Weights of a small mixture-of-experts language model, trained from scratch on English Wikipedia.
Size: 11 layers, vocabulary 16384, 89.8M parameters.
Experts: 48 SwiGLU neurons an expert, a softmax router.
Training: a variant of Muon for the experts, 516M tokens, 7086 steps.
Below are experts of layer 8 (counted from 0) of a mixture-of-experts language model. Rows are named router (the router's row for the expert), gate (a neuron's input weights, with its number), up (a neuron's input weights, with its number), down (a neuron's output weights, with its number) and show model dimensions 384-447. Each number is 50 + 10 x the weight over its row's rms, rounded and kept within 0 to 99.
Before each expert's rows: "raises" lists some tokens whose logits its average output raises strongly, later layers aside; "comes after" lists some tokens at least twice as common just before its tokens as in all text. This comes from a sample of Wikipedia text that the model never trained on. Tokens count by the router's weight.

# expert 4
raises: " |", " –", " of"
comes after: " ", " |", "–", ";", " Team", " |\n"
router:47 58 47 36 66 49 64 54 56 59 58 38 67 48 31 52 50 53 42 52 38 56 43 66 39 25 68 53 63 55 48 45 50 56 56 56 25 67 59 42 41 41 54 52 40 49 43 52 47 58 61 30 51 68 48 65 51 38 56 48 63 39 47 54
gate0:52 64 36 57 67 61 75 56 55 37 50 60 47 43 51 46 59 46 39 55 43 50 49 59 62 34 51 37 55 66 52 61 38 59 61 52 40 62 32 49 40 47 42 68 45 50 50 43 61 51 47 46 45 30 56 57 42 53 51 52 63 49 59 55
up0:49 42 40 33 46 35 55 59 48 68 40 50 48 31 65 42 48 36 50 60 56 51 39 48 40 50 45 67 50 42 40 64 49 43 35 37 61 35 65 37 65 54 52 57 48 49 56 63 46 42 44 39 55 42 56 43 47 51 53 53 48 51 25 72
down0:36 42 43 54 48 65 42 67 47 58 46 62 39 76 54 45 47 31 39 34 58 73 42 28 53 50 37 53 63 41 34 48 40 29 55 48 49 56 43 58 49 66 41 54 24 55 54 33 38 44 48 41 40 60 46 62 53 48 48 32 43 29 51 46
gate1:39 54 32 54 44 38 55 64 58 47 43 56 54 50 51 37 58 37 40 76 52 57 39 42 34 51 59 52 51 59 52 42 65 57 48 55 50 49 39 45 43 64 50 59 55 50 41 63 64 68 48 61 43 71 36 46 44 57 53 56 37 48 63 50
up1:69 48 57 42 65 61 50 62 58 45 47 43 52 67 59 39 42 60 58 50 50 52 53 50 29 54 35 65 39 26 59 54 59 49 47 51 49 45 68 59 52 47 79 54 41 44 52 57 35 55 51 42 44 42 45 49 28 37 52 48 60 57 50 57
down1:51 49 45 57 68 55 47 40 50 43 34 52 54 51 70 51 37 50 53 45 46 74 40 49 58 51 53 55 43 47 46 54 44 41 64 55 61 44 53 55 51 58 50 44 73 49 57 45 62 43 69 51 33 43 61 43 69 45 56 53 50 52 50 41
gate2:44 56 33 51 44 59 75 36 58 34 65 49 40 48 52 53 62 51 47 41 48 40 52 57 64 70 62 47 50 63 61 47 46 53 61 50 53 49 57 66 53 53 39 59 44 39 51 44 42 47 52 53 44 46 38 46 48 43 47 55 53 42 58 56
up2:51 46 50 59 45 52 68 38 59 62 57 49 65 55 41 59 35 56 44 46 42 39 43 40 54 38 33 46 62 39 57 59 39 65 70 45 44 48 45 32 42 58 44 57 50 49 58 29 58 38 39 51 38 62 47 52 63 44 60 38 54 64 48 57
down2:56 69 61 52 42 49 38 51 37 53 35 58 33 57 52 38 40 45 67 42 67 50 35 62 41 41 51 76 34 45 51 39 62 55 41 60 41 51 44 31 55 58 47 36 55 61 40 48 65 70 49 32 72 44 59 35 28 42 58 53 63 45 52 50
gate3:44 38 46 51 59 47 52 58 49 43 40 55 60 24 41 52 48 47 63 53 41 47 47 47 43 46 55 30 61 56 53 49 41 31 80 62 66 50 36 45 68 57 49 39 56 51 42 56 61 38 67 60 59 50 52 57 50 56 45 46 57 52 49 56
up3:66 36 52 53 72 52 43 59 73 53 46 63 51 63 50 37 58 46 64 49 51 65 27 29 55 54 62 46 65 45 57 45 52 47 51 50 48 56 40 60 46 59 39 50 40 38 56 48 50 60 45 65 56 60 57 34 32 65 54 39 38 49 62 47
down3:55 55 47 50 46 61 37 53 50 37 48 52 50 51 39 35 41 46 41 46 53 46 51 49 66 44 47 40 57 67 41 34 32 35 56 61 26 52 42 48 42 61 46 34 52 48 41 58 59 63 39 29 47 52 69 54 53 54 38 40 58 30 42 38
gate4:37 47 39 35 45 60 43 59 46 41 53 42 63 47 46 38 53 49 48 46 48 40 53 52 40 55 63 54 54 52 56 49 57 52 40 61 70 53 62 37 51 33 60 46 37 48 50 49 43 60 43 50 57 48 51 44 44 58 56 26 53 50 64 61
up4:51 50 63 67 45 38 48 43 51 58 55 47 52 37 45 51 69 34 55 51 56 60 46 36 41 42 56 60 76 29 47 35 33 48 48 49 44 51 42 49 66 56 62 58 53 49 54 51 54 59 54 44 41 53 23 41 44 78 53 56 51 47 36 48
down4:51 51 52 51 58 68 49 55 61 61 65 52 61 52 63 69 59 41 48 50 60 57 62 45 38 55 53 41 37 52 48 48 44 54 50 37 51 49 52 54 51 62 61 53 57 55 45 30 63 45 28 72 55 46 57 63 53 49 76 54 37 84 58 48
gate5:41 66 57 41 60 61 61 53 36 47 66 50 49 49 60 79 61 52 35 52 41 34 52 75 45 38 52 47 51 34 46 50 39 54 49 22 46 46 38 42 44 43 59 47 36 65 39 66 35 58 65 49 53 50 57 50 38 68 48 50 49 49 48 67
up5:50 39 47 42 44 64 39 54 50 41 37 72 51 47 44 58 49 61 58 43 51 55 42 64 54 59 35 47 53 56 50 45 53 52 51 51 46 46 33 68 38 44 52 40 48 40 48 65 51 43 63 61 48 55 37 48 61 72 50 29 67 37 44 52
down5:55 38 58 54 32 49 53 46 66 63 57 26 36 38 63 55 56 61 47 39 53 53 40 50 50 42 63 58 59 36 49 52 44 51 52 26 44 57 63 55 44 41 51 48 41 62 40 57 62 55 53 66 59 57 50 42 71 56 46 40 70 38 33 34
gate6:59 54 59 45 56 35 58 58 52 64 51 36 60 45 44 42 35 59 60 57 52 58 47 50 39 47 48 47 45 49 53 59 45 34 50 44 71 49 64 40 68 27 59 45 58 39 51 44 60 40 51 46 46 58 58 49 68 56 47 55 56 43 47 68
up6:52 60 50 49 46 56 66 23 60 61 47 59 53 41 51 38 40 67 50 44 60 49 48 58 48 23 40 52 47 53 52 60 71 57 45 47 40 70 58 45 61 43 43 58 38 70 56 53 53 25 35 31 51 52 54 70 30 60 49 62 48 44 53 65
down6:53 65 38 68 43 42 49 42 69 62 39 38 51 32 52 51 48 39 55 64 48 54 53 37 52 44 48 34 56 40 38 36 49 46 45 58 38 40 56 50 52 60 57 62 54 54 69 48 70 31 55 49 28 38 49 59 46 63 49 39 40 45 52 52
gate7:39 51 49 59 47 27 44 50 57 62 50 50 62 37 44 30 47 59 51 53 57 60 32 53 52 53 54 53 59 44 51 64 46 42 64 40 44 47 55 44 60 54 47 54 36 64 56 52 66 50 56 43 58 51 74 57 53 52 56 34 49 43 56 55
up7:36 36 58 51 44 51 54 51 51 50 53 62 49 55 48 44 55 58 56 40 56 48 43 48 51 51 62 51 66 36 53 44 66 60 57 48 55 44 53 40 28 55 25 56 57 64 48 41 51 43 25 50 70 75 44 33 50 51 45 39 52 39 62 50
down7:43 64 41 54 50 40 48 55 47 52 51 56 45 18 56 57 50 43 58 57 55 58 58 37 55 63 65 52 51 40 40 47 48 63 65 64 48 52 60 40 56 44 68 50 50 44 54 41 36 55 57 47 48 36 41 46 37 63 23 47 45 37 72 35
gate8:49 57 51 59 37 37 53 37 55 48 47 37 48 63 50 54 53 33 44 66 50 47 54 65 45 46 53 50 37 56 49 51 62 49 50 37 64 44 53 45 60 40 44 38 49 48 40 56 68 53 49 52 44 62 35 32 36 55 42 63 54 46 60 44
up8:34 62 56 47 39 52 53 60 38 36 65 60 50 51 53 68 49 55 35 45 45 41 43 58 56 43 40 66 43 68 56 66 57 48 46 36 36 45 57 54 49 57 24 57 53 60 49 61 63 50 38 48 55 42 53 53 50 53 46 74 52 43 47 39
down8:65 52 48 51 52 59 65 58 43 35 50 45 38 69 29 55 64 63 59 45 64 39 43 38 47 49 42 42 60 68 42 40 54 51 67 61 53 39 60 56 71 54 58 48 55 53 48 66 43 51 54 39 36 45 60 52 43 60 26 46 66 30 43 54
gate9:66 27 52 46 62 53 64 66 44 45 60 48 45 43 49 40 52 58 27 51 69 50 44 47 58 50 66 19 35 34 60 46 46 49 42 40 46 28 42 64 51 56 60 30 34 58 35 71 38 43 65 52 46 47 46 42 60 44 48 56 50 29 39 60
up9:49 55 41 49 45 56 56 44 52 54 51 38 46 46 44 64 52 49 56 56 50 48 43 49 43 43 55 60 50 67 49 47 55 36 46 52 50 48 49 52 50 44 47 41 51 45 53 41 49 47 50 37 68 65 58 39 43 53 50 60 56 60 30 50
down9:25 55 50 58 62 53 72 26 43 45 46 64 70 62 65 66 49 34 39 67 49 41 56 50 51 53 67 71 61 58 54 38 63 47 49 59 44 48 35 36 29 51 50 36 48 39 51 33 63 45 51 55 51 67 35 59 62 40 74 52 46 49 63 50
gate10:47 49 45 53 62 52 73 43 55 41 55 67 42 39 45 32 40 62 78 29 59 53 39 51 58 60 44 63 50 48 61 59 53 52 52 35 45 39 53 56 46 43 45 50 45 62 57 41 52 44 41 34 41 40 45 30 43 61 51 61 52 57 45 47
up10:38 25 44 68 50 43 41 31 59 52 51 59 49 27 53 47 57 48 35 78 48 41 53 69 57 36 50 63 57 58 61 46 39 52 54 45 57 58 48 48 52 44 38 52 50 45 54 48 45 49 47 38 43 40 54 52 47 51 53 53 37 51 38 47
down10:60 47 34 46 36 46 55 57 56 39 39 58 72 25 53 45 60 48 42 40 53 77 37 45 49 50 53 41 52 48 54 73 50 65 42 48 44 28 44 30 44 48 63 37 32 70 48 51 55 53 61 41 56 55 38 47 43 57 55 71 36 67 59 42
gate11:51 66 70 35 41 57 54 57 57 43 46 54 41 50 46 64 61 47 48 39 51 44 37 29 55 77 55 42 50 47 55 61 41 55 34 59 63 40 61 55 49 55 43 62 43 59 60 50 52 46 48 52 51 48 38 50 47 24 42 62 49 49 56 58
up11:64 62 64 45 62 47 69 59 43 57 55 51 44 38 56 45 45 66 54 67 63 28 61 47 43 38 45 44 40 44 64 60 57 29 63 50 55 54 73 64 52 61 51 67 54 37 49 53 44 46 39 53 53 54 53 48 54 50 55 57 48 58 32 44
down11:40 47 55 67 54 56 38 60 48 60 47 35 41 62 33 50 53 47 42 48 37 58 56 71 49 34 39 48 32 45 51 42 60 49 62 40 44 42 55 44 51 64 52 70 40 53 65 52 38 61 37 56 57 36 49 28 42 40 60 59 59 63 67 45
gate12:62 39 68 39 55 46 55 57 42 65 60 47 46 50 52 53 52 45 39 48 44 51 63 58 54 67 61 59 44 66 55 45 62 58 54 53 42 40 42 56 48 41 60 42 51 57 30 62 69 62 44 63 48 32 63 52 31 37 40 59 54 58 46 44
up12:40 48 46 54 57 57 62 51 59 52 42 54 41 53 49 53 48 57 68 47 52 59 49 29 44 33 60 70 45 54 55 55 49 48 43 36 45 42 48 40 70 60 70 54 42 74 51 50 38 46 60 76 52 41 67 55 48 38 43 58 49 49 29 54
down12:53 48 43 54 48 68 63 70 45 72 49 59 44 48 47 49 43 57 43 55 40 51 45 50 37 71 55 40 62 51 59 38 56 53 40 50 39 45 43 44 53 23 54 45 53 54 49 45 38 56 45 62 53 37 46 50 60 31 63 43 53 65 55 67
gate13:54 60 48 45 63 46 45 59 38 22 37 41 61 77 37 47 39 57 36 42 42 28 48 30 40 33 63 51 70 40 40 55 54 57 55 42 39 47 46 36 56 46 55 61 45 40 42 60 17 63 49 47 57 50 64 58 34 43 46 50 47 29 54 61
up13:46 48 55 51 49 57 37 26 45 44 38 44 34 44 74 47 63 64 49 62 40 43 57 54 60 54 34 55 55 38 65 44 50 52 44 45 46 50 29 37 65 47 42 45 45 61 56 49 50 54 53 70 36 35 39 38 53 38 48 61 41 44 49 50
down13:32 42 65 44 55 46 56 47 45 36 36 56 52 49 64 50 40 40 41 50 45 28 62 43 41 53 44 53 52 62 44 51 34 68 51 37 52 68 53 48 62 61 41 44 57 46 57 60 59 49 44 64 40 57 48 42 43 61 65 39 53 75 45 36
gate14:52 42 67 39 43 39 48 61 51 72 35 50 55 46 50 40 56 36 59 64 60 55 53 49 46 61 50 49 36 45 42 52 49 46 45 39 61 70 55 53 51 62 38 56 41 47 23 47 55 47 54 63 40 76 43 49 61 58 44 39 59 45 31 40
up14:54 58 60 37 62 68 35 55 60 62 62 31 47 55 56 54 59 47 50 52 58 54 53 61 50 39 50 61 49 63 33 65 54 58 51 45 59 54 65 59 48 43 47 56 48 56 59 52 50 47 64 52 67 65 58 49 34 58 53 54 42 50 49 43
down14:76 39 32 56 44 60 42 36 46 48 65 61 59 44 58 59 33 52 24 47 47 43 65 68 60 67 30 51 50 52 66 69 59 48 57 55 64 47 57 62 56 50 39 34 43 44 48 51 34 30 56 49 54 65 58 53 60 52 47 52 58 52 22 60
gate15:42 46 45 48 52 51 53 61 46 58 59 44 62 59 44 70 30 57 66 52 41 38 35 43 27 35 59 52 39 49 53 57 49 52 71 49 36 41 40 52 32 51 54 65 74 46 52 63 46 48 56 56 40 56 27 40 53 57 39 62 58 42 45 61
up15:37 53 55 69 44 37 50 41 50 34 45 36 46 62 40 52 64 50 40 52 48 65 40 47 59 76 49 52 62 56 47 53 54 58 46 51 68 48 63 44 55 57 60 50 55 45 43 42 59 37 81 49 46 58 36 67 55 41 44 62 48 44 39 53
down15:50 62 65 52 45 30 28 29 60 36 45 48 49 51 40 60 41 51 40 59 40 49 41 48 58 47 60 48 30 40 26 35 52 54 43 52 61 54 49 65 49 43 62 39 41 44 45 45 52 52 47 44 46 44 47 53 53 65 42 65 41 44 32 59
gate16:44 50 50 42 28 50 65 39 41 33 48 63 43 50 50 49 35 41 66 63 58 40 56 43 33 35 52 57 64 41 63 56 69 27 62 55 77 45 50 44 48 43 32 64 47 47 45 41 55 53 45 49 65 58 59 34 70 52 51 46 62 40 63 44
up16:53 37 44 42 42 38 34 61 39 51 66 32 42 55 46 50 42 63 51 40 47 50 48 59 53 38 52 58 42 64 65 46 55 47 45 30 52 54 33 35 35 43 49 35 50 63 36 62 75 34 45 53 50 62 63 33 51 57 39 57 43 51 25 51
down16:41 42 62 52 63 56 54 67 47 63 45 55 46 47 56 54 39 46 79 45 54 66 49 46 27 54 62 40 49 50 58 47 26 48 38 73 44 65 46 58 60 45 66 49 56 36 47 47 42 50 67 40 66 42 49 44 56 48 67 50 54 56 69 53
gate17:54 50 45 33 49 40 70 50 42 54 45 61 42 49 36 59 58 54 49 53 32 62 43 53 40 52 46 51 42 56 61 56 68 35 55 62 66 57 50 52 53 29 58 51 60 57 51 75 59 44 49 44 68 55 65 46 60 57 52 56 58 45 49 42
up17:50 59 58 38 45 37 37 44 51 49 50 49 45 42 44 51 56 64 75 53 46 60 32 64 55 62 53 56 57 32 63 54 48 55 61 40 54 52 43 63 46 43 52 71 47 43 53 38 38 48 54 48 50 46 49 47 69 32 54 58 39 54 48 54
down17:47 43 36 37 46 42 46 46 45 47 49 60 51 41 52 48 61 52 52 48 37 51 56 45 48 46 43 39 44 41 50 50 29 39 55 70 50 46 37 35 53 53 64 56 55 50 53 57 54 54 51 47 71 30 53 50 59 43 52 48 49 53 35 51
gate18:57 46 46 33 66 30 52 47 34 75 43 34 51 44 36 36 37 65 56 63 44 52 49 51 31 35 69 59 39 43 52 55 57 45 59 51 37 43 52 54 47 48 57 49 43 43 44 56 48 57 34 55 74 48 47 48 47 47 48 51 81 40 57 55
up18:61 47 45 52 40 58 63 45 55 56 49 54 37 63 42 57 49 49 46 41 46 32 43 39 32 62 54 45 44 55 31 49 51 62 52 80 45 61 32 58 60 49 55 45 38 46 59 72 43 55 39 65 53 42 34 42 67 41 53 52 61 60 41 49
down18:56 53 46 70 51 55 53 37 68 62 74 64 37 55 63 42 50 72 56 56 48 50 50 58 33 54 39 55 50 50 58 69 45 47 42 57 53 41 44 47 40 46 64 46 31 48 40 46 44 40 56 42 41 40 31 61 68 41 38 63 53 34 43 55
gate19:35 62 44 45 54 60 44 24 62 48 44 69 53 37 44 42 41 50 63 53 42 44 61 48 66 37 45 41 51 43 25 25 63 59 47 40 56 60 61 39 55 62 52 52 53 43 37 44 70 55 56 56 59 52 79 39 41 43 41 55 52 37 48 60
up19:48 52 60 57 51 50 54 64 50 47 42 39 58 68 57 39 72 55 34 60 42 56 58 49 54 45 52 50 58 38 61 39 59 57 51 63 45 35 43 51 39 46 28 50 72 38 46 51 43 53 51 60 60 57 55 65 67 51 50 56 34 49 26 41
down19:47 44 44 51 45 40 58 55 67 62 43 54 33 55 38 49 38 63 47 82 50 50 52 50 55 64 63 67 51 57 56 52 62 40 38 50 58 41 50 71 48 63 38 60 39 61 39 55 53 50 47 51 37 35 55 41 78 41 59 29 49 70 44 53
gate20:32 47 42 42 66 49 65 49 45 51 31 58 58 56 55 38 35 51 61 47 55 67 48 50 56 36 76 48 59 38 63 67 50 63 49 55 38 45 43 44 52 60 51 46 60 25 36 51 54 68 83 64 43 44 59 70 40 35 44 64 54 44 57 57
up20:68 35 59 36 30 34 34 51 40 37 31 54 48 70 48 46 50 51 44 54 70 48 44 52 36 52 70 42 51 48 41 58 58 47 62 54 59 52 43 62 55 44 48 63 51 61 62 61 65 51 63 65 47 56 53 61 61 48 50 44 42 48 39 41
down20:48 50 55 43 59 49 45 74 61 65 42 28 46 60 44 57 45 41 57 51 38 44 43 35 45 51 30 29 52 53 49 41 60 59 38 35 52 73 46 48 48 39 66 47 53 52 61 49 51 39 44 47 50 44 51 69 41 45 52 52 64 50 56 55
gate21:52 37 36 46 63 35 52 51 44 52 75 34 61 41 38 62 39 31 40 43 48 45 68 82 55 56 76 47 45 40 42 55 58 67 46 67 54 54 69 34 76 37 42 45 60 45 44 26 44 44 41 35 44 39 50 57 50 52 50 64 59 48 46 50
up21:56 53 59 52 58 46 46 68 56 60 57 62 37 57 52 49 43 38 41 49 51 47 44 41 52 62 60 36 49 57 43 52 43 44 38 69 56 68 48 46 47 69 52 52 61 57 36 46 45 63 56 79 41 47 52 51 32 40 51 49 48 71 74 49
down21:53 70 67 75 46 50 49 33 58 46 63 53 47 52 65 42 49 56 28 49 65 54 29 53 31 43 54 57 58 34 40 51 62 58 44 55 40 53 63 56 56 44 70 59 58 45 50 53 66 57 35 43 55 56 47 62 63 44 53 38 44 49 42 50
gate22:60 58 49 64 32 36 53 50 50 70 58 32 49 48 72 51 51 70 32 56 48 33 42 70 46 58 49 23 38 51 51 49 36 48 41 59 39 51 67 40 52 51 39 50 43 58 47 57 50 49 44 54 50 53 51 38 55 70 51 47 50 50 42 35
up22:38 45 50 48 41 68 62 55 46 62 49 60 45 41 40 47 45 44 53 57 47 41 48 50 48 43 50 56 48 57 59 37 64 58 49 53 66 41 43 53 53 32 57 61 53 55 37 50 60 39 42 66 54 45 36 51 37 61 58 29 30 78 57 39
down22:54 51 56 44 61 48 42 56 67 53 44 37 49 59 64 45 39 56 69 43 67 51 46 42 59 42 56 59 34 50 42 61 26 59 58 43 50 58 45 49 53 56 31 67 34 50 66 50 53 43 62 52 57 42 52 52 55 55 30 52 39 35 50 70
gate23:53 52 37 38 55 60 73 40 42 40 66 41 56 37 58 60 54 61 39 73 58 65 56 73 53 29 43 56 43 55 50 37 54 46 63 71 41 63 58 51 68 60 45 43 35 47 43 61 51 41 39 43 55 73 38 62 43 45 44 60 61 48 35 51
up23:51 47 66 38 49 68 52 63 46 48 42 51 46 59 40 49 33 50 37 62 46 61 62 61 61 49 58 57 60 50 45 58 52 46 61 47 44 44 45 58 53 34 85 67 30 53 30 49 57 55 44 36 51 59 54 50 66 60 48 52 39 51 48 55
down23:50 63 40 67 58 51 59 36 70 79 62 69 47 55 38 47 55 43 51 62 53 49 46 49 50 47 56 55 54 52 46 63 42 61 28 50 45 50 51 48 65 45 48 54 44 42 55 51 52 47 41 55 35 50 57 40 59 39 31 50 35 45 38 59
gate24:35 58 52 40 62 49 60 49 61 37 48 49 67 53 42 58 33 55 58 60 50 56 38 55 51 60 36 50 64 63 61 34 56 56 63 57 75 41 61 56 48 64 59 51 48 53 44 48 68 45 59 57 47 58 63 48 46 49 51 62 54 39 47 64
up24:50 46 52 55 39 51 46 53 56 51 48 44 59 55 47 51 36 47 67 58 29 32 46 30 40 57 57 71 55 50 64 43 39 49 53 59 37 40 55 55 51 49 57 50 52 47 39 48 47 46 46 58 62 58 41 46 59 52 57 45 64 39 70 52
down24:39 36 54 40 53 34 43 43 77 41 48 69 38 57 42 48 61 33 71 46 64 50 54 57 42 61 37 41 54 38 44 30 45 53 30 50 62 61 52 65 49 63 58 53 65 47 51 71 61 65 43 32 38 33 51 60 64 62 42 58 46 46 50 33
gate25:71 42 60 48 51 32 65 50 41 46 33 64 64 40 46 46 44 50 52 41 56 50 56 41 57 27 40 51 38 33 48 49 65 50 47 41 38 62 57 66 38 44 54 37 49 46 52 57 43 52 61 51 51 50 55 65 54 67 52 71 50 47 40 59
up25:59 29 44 52 46 54 46 64 42 53 51 54 45 41 61 37 51 40 47 44 55 55 49 57 66 57 48 57 40 53 46 38 50 46 51 42 75 43 40 47 59 44 52 42 47 59 38 45 57 52 59 59 52 48 59 57 47 45 45 52 47 50 41 52
down25:51 58 73 79 56 56 52 49 50 47 53 42 59 62 61 45 46 67 42 45 62 52 42 39 43 61 37 35 69 53 65 26 50 61 62 41 59 50 59 45 31 66 56 63 53 17 48 40 48 45 64 54 53 42 57 41 46 57 38 61 35 50 54 45
gate26:38 60 55 41 37 35 43 69 55 58 48 41 55 46 52 57 44 53 49 58 73 69 61 54 63 53 58 39 34 56 47 55 64 63 55 41 52 41 59 54 56 39 42 51 47 39 33 33 40 47 55 48 45 45 55 71 37 53 39 64 60 31 47 40
up26:78 54 72 51 40 40 63 42 51 38 33 46 42 57 44 49 51 39 44 58 55 39 49 55 41 59 32 47 35 59 52 57 67 36 46 45 60 44 50 58 62 53 48 46 65 44 50 33 34 57 30 55 53 39 62 57 37 65 42 47 41 41 52 50
down26:48 46 41 45 48 60 48 36 48 47 46 34 65 63 41 50 25 33 66 49 30 37 57 55 47 45 67 45 61 62 51 54 51 50 48 59 40 30 64 63 66 39 46 45 60 60 35 47 67 43 57 37 41 45 61 44 35 53 61 71 50 68 42 67
gate27:57 55 30 37 41 31 74 52 41 46 53 56 64 48 34 45 58 66 46 53 48 74 44 68 42 41 62 48 64 39 39 56 58 33 51 68 62 51 57 50 37 68 53 63 62 44 49 63 61 39 59 55 47 43 49 35 47 51 46 54 60 19 42 61
up27:42 32 46 47 47 50 47 45 42 56 36 48 47 55 46 50 55 34 38 31 52 51 47 21 67 53 60 45 38 40 54 49 54 53 45 43 62 58 42 57 62 45 65 30 51 68 44 47 50 51 60 59 46 66 48 70 28 40 52 43 56 52 49 42
down27:34 46 46 55 46 34 61 53 67 57 51 50 46 49 25 45 44 47 49 61 57 38 44 49 51 51 76 50 50 46 38 54 40 66 28 49 51 60 50 56 61 31 56 62 60 42 37 46 74 58 64 46 51 48 49 63 52 38 43 65 68 41 52 42
gate28:49 39 52 55 48 29 48 52 50 50 37 36 43 42 46 34 42 53 42 52 46 52 46 63 46 58 40 47 50 53 44 65 55 34 46 51 54 46 63 53 47 35 57 46 54 39 51 46 48 45 41 55 61 43 60 51 55 35 53 50 52 49 37 57
up28:41 57 48 51 66 46 65 47 57 45 60 39 47 56 56 35 39 48 58 63 35 64 38 53 55 35 59 49 63 54 56 69 45 41 57 66 54 58 68 54 71 63 60 46 62 44 55 66 63 50 35 60 62 54 60 72 32 37 51 52 65 57 45 70
down28:59 39 61 60 52 38 35 43 48 53 48 41 32 55 67 50 41 40 52 58 45 60 43 52 38 38 64 39 60 46 45 62 53 54 60 51 62 50 63 49 53 44 58 60 48 58 36 40 42 41 59 51 59 27 26 57 64 54 38 55 50 25 58 61
gate29:47 50 52 48 50 48 49 80 52 75 47 46 68 52 50 52 51 59 60 74 48 42 48 59 57 44 28 48 44 34 59 54 62 49 39 50 48 36 50 63 50 65 50 52 37 29 50 45 70 57 51 47 65 63 43 43 58 46 44 54 37 50 43 40
up29:42 60 57 54 42 61 27 52 44 46 44 58 46 50 46 57 48 38 61 55 45 65 50 39 54 53 63 53 32 54 25 59 30 69 43 41 40 40 64 54 65 43 43 55 61 57 54 59 47 32 64 48 48 36 42 43 57 43 41 49 51 39 40 57
down29:65 58 53 41 45 31 40 36 50 58 60 62 52 47 49 42 46 33 49 60 53 58 44 47 36 56 35 34 42 52 46 49 50 48 42 56 37 47 40 57 53 42 50 44 51 46 45 38 48 75 56 45 59 62 42 48 43 56 48 60 42 54 63 65
gate30:59 49 51 50 66 43 62 58 41 59 41 51 50 50 41 50 44 51 41 30 51 61 46 75 49 65 39 51 41 56 48 59 37 57 54 52 47 57 37 72 68 51 44 57 40 40 56 40 48 23 47 47 44 27 36 44 65 58 53 58 48 55 49 45
up30:62 60 72 61 52 73 58 48 30 46 54 48 60 50 40 64 45 60 60 61 58 52 28 78 41 43 50 43 55 35 37 68 41 55 52 50 52 62 52 41 57 51 57 56 70 52 55 55 41 38 49 43 44 57 40 73 44 36 59 46 40 54 55 39
down30:51 63 54 40 49 49 39 60 47 43 39 65 52 56 58 40 48 41 57 46 61 49 55 43 39 41 55 56 34 44 41 58 39 46 57 52 71 45 50 46 55 42 58 54 49 44 46 53 47 30 48 38 58 66 52 33 40 43 48 51 41 46 59 49
gate31:45 45 38 42 46 44 70 50 56 54 44 50 51 49 49 53 38 68 48 55 54 47 34 30 47 65 35 63 37 67 29 60 57 65 52 53 45 63 47 50 61 54 34 59 33 50 35 58 72 46 47 54 63 57 51 57 47 52 49 49 36 55 51 65
up31:39 62 58 30 53 45 55 43 49 66 55 49 69 48 68 54 50 64 53 67 50 37 45 54 59 34 38 45 27 43 61 37 60 49 63 66 41 52 53 41 53 58 51 38 60 43 57 61 50 34 40 49 41 55 57 58 44 40 44 49 48 46 53 48
down31:31 38 48 37 55 57 45 33 53 37 45 50 42 47 62 57 30 62 57 57 45 54 21 65 58 50 58 39 48 44 50 36 61 41 64 38 56 43 58 55 48 46 51 47 49 52 42 56 58 44 63 46 57 54 44 42 47 44 42 36 65 52 51 38
gate32:57 60 62 62 66 48 58 55 47 37 55 43 55 34 41 44 31 25 42 52 60 58 60 47 53 41 52 41 57 57 35 51 61 48 27 68 55 46 57 60 52 40 43 54 42 43 59 37 28 56 66 46 57 36 28 61 53 44 48 59 58 31 50 61
up32:32 49 43 36 52 48 54 55 77 49 63 52 51 50 35 50 44 47 44 57 63 56 42 66 37 46 44 39 38 56 52 39 66 49 61 52 44 46 57 51 60 61 51 30 35 43 45 51 56 61 54 44 56 60 62 24 48 37 55 37 43 59 61 48
down32:47 56 73 47 55 69 55 50 58 39 45 41 39 51 38 48 36 49 46 43 33 49 57 57 41 60 44 38 65 61 29 37 28 52 42 53 49 50 61 47 39 40 61 33 38 53 50 39 59 42 60 38 42 36 60 46 49 44 56 36 54 59 54 59
gate33:49 52 51 35 38 57 57 52 57 47 56 53 50 66 50 47 52 55 44 36 58 57 45 57 64 52 51 39 45 66 51 72 33 60 52 40 46 43 47 50 43 42 52 28 45 30 43 46 63 57 47 54 60 69 47 34 57 49 37 66 67 44 55 60
up33:29 43 50 57 59 47 63 54 59 65 38 42 43 37 50 51 43 56 62 58 44 51 56 57 62 39 35 55 38 53 39 49 57 47 58 56 49 63 51 23 45 35 61 56 26 41 41 48 33 52 55 52 55 48 43 32 39 42 50 42 46 42 66 45
down33:60 62 52 53 47 45 47 63 51 40 48 55 44 35 57 60 64 41 41 51 40 56 47 42 43 52 43 49 50 57 62 55 52 59 58 59 46 45 48 41 41 56 53 55 48 61 35 50 42 50 50 43 55 46 59 61 54 66 37 52 33 59 42 43
gate34:35 44 48 50 37 46 36 31 53 35 37 39 54 53 49 45 41 46 41 64 57 64 50 44 32 34 69 59 52 41 54 40 62 47 45 51 53 51 43 40 65 51 42 49 33 58 44 61 57 59 36 47 54 61 40 50 56 26 48 68 56 50 39 47
up34:56 49 42 43 50 45 45 56 36 56 49 51 48 52 52 59 26 38 44 49 42 53 67 56 67 63 45 54 49 54 55 44 56 33 58 57 36 38 51 46 46 61 47 50 54 60 47 40 44 46 62 59 41 51 48 39 44 45 58 49 35 58 45 62
down34:66 49 45 35 64 57 53 70 45 44 34 33 29 63 49 35 45 39 41 42 39 44 54 49 44 50 53 59 54 50 53 61 59 38 54 49 43 43 67 39 45 40 56 63 57 68 53 46 56 34 42 45 42 53 50 59 44 51 69 49 48 69 31 39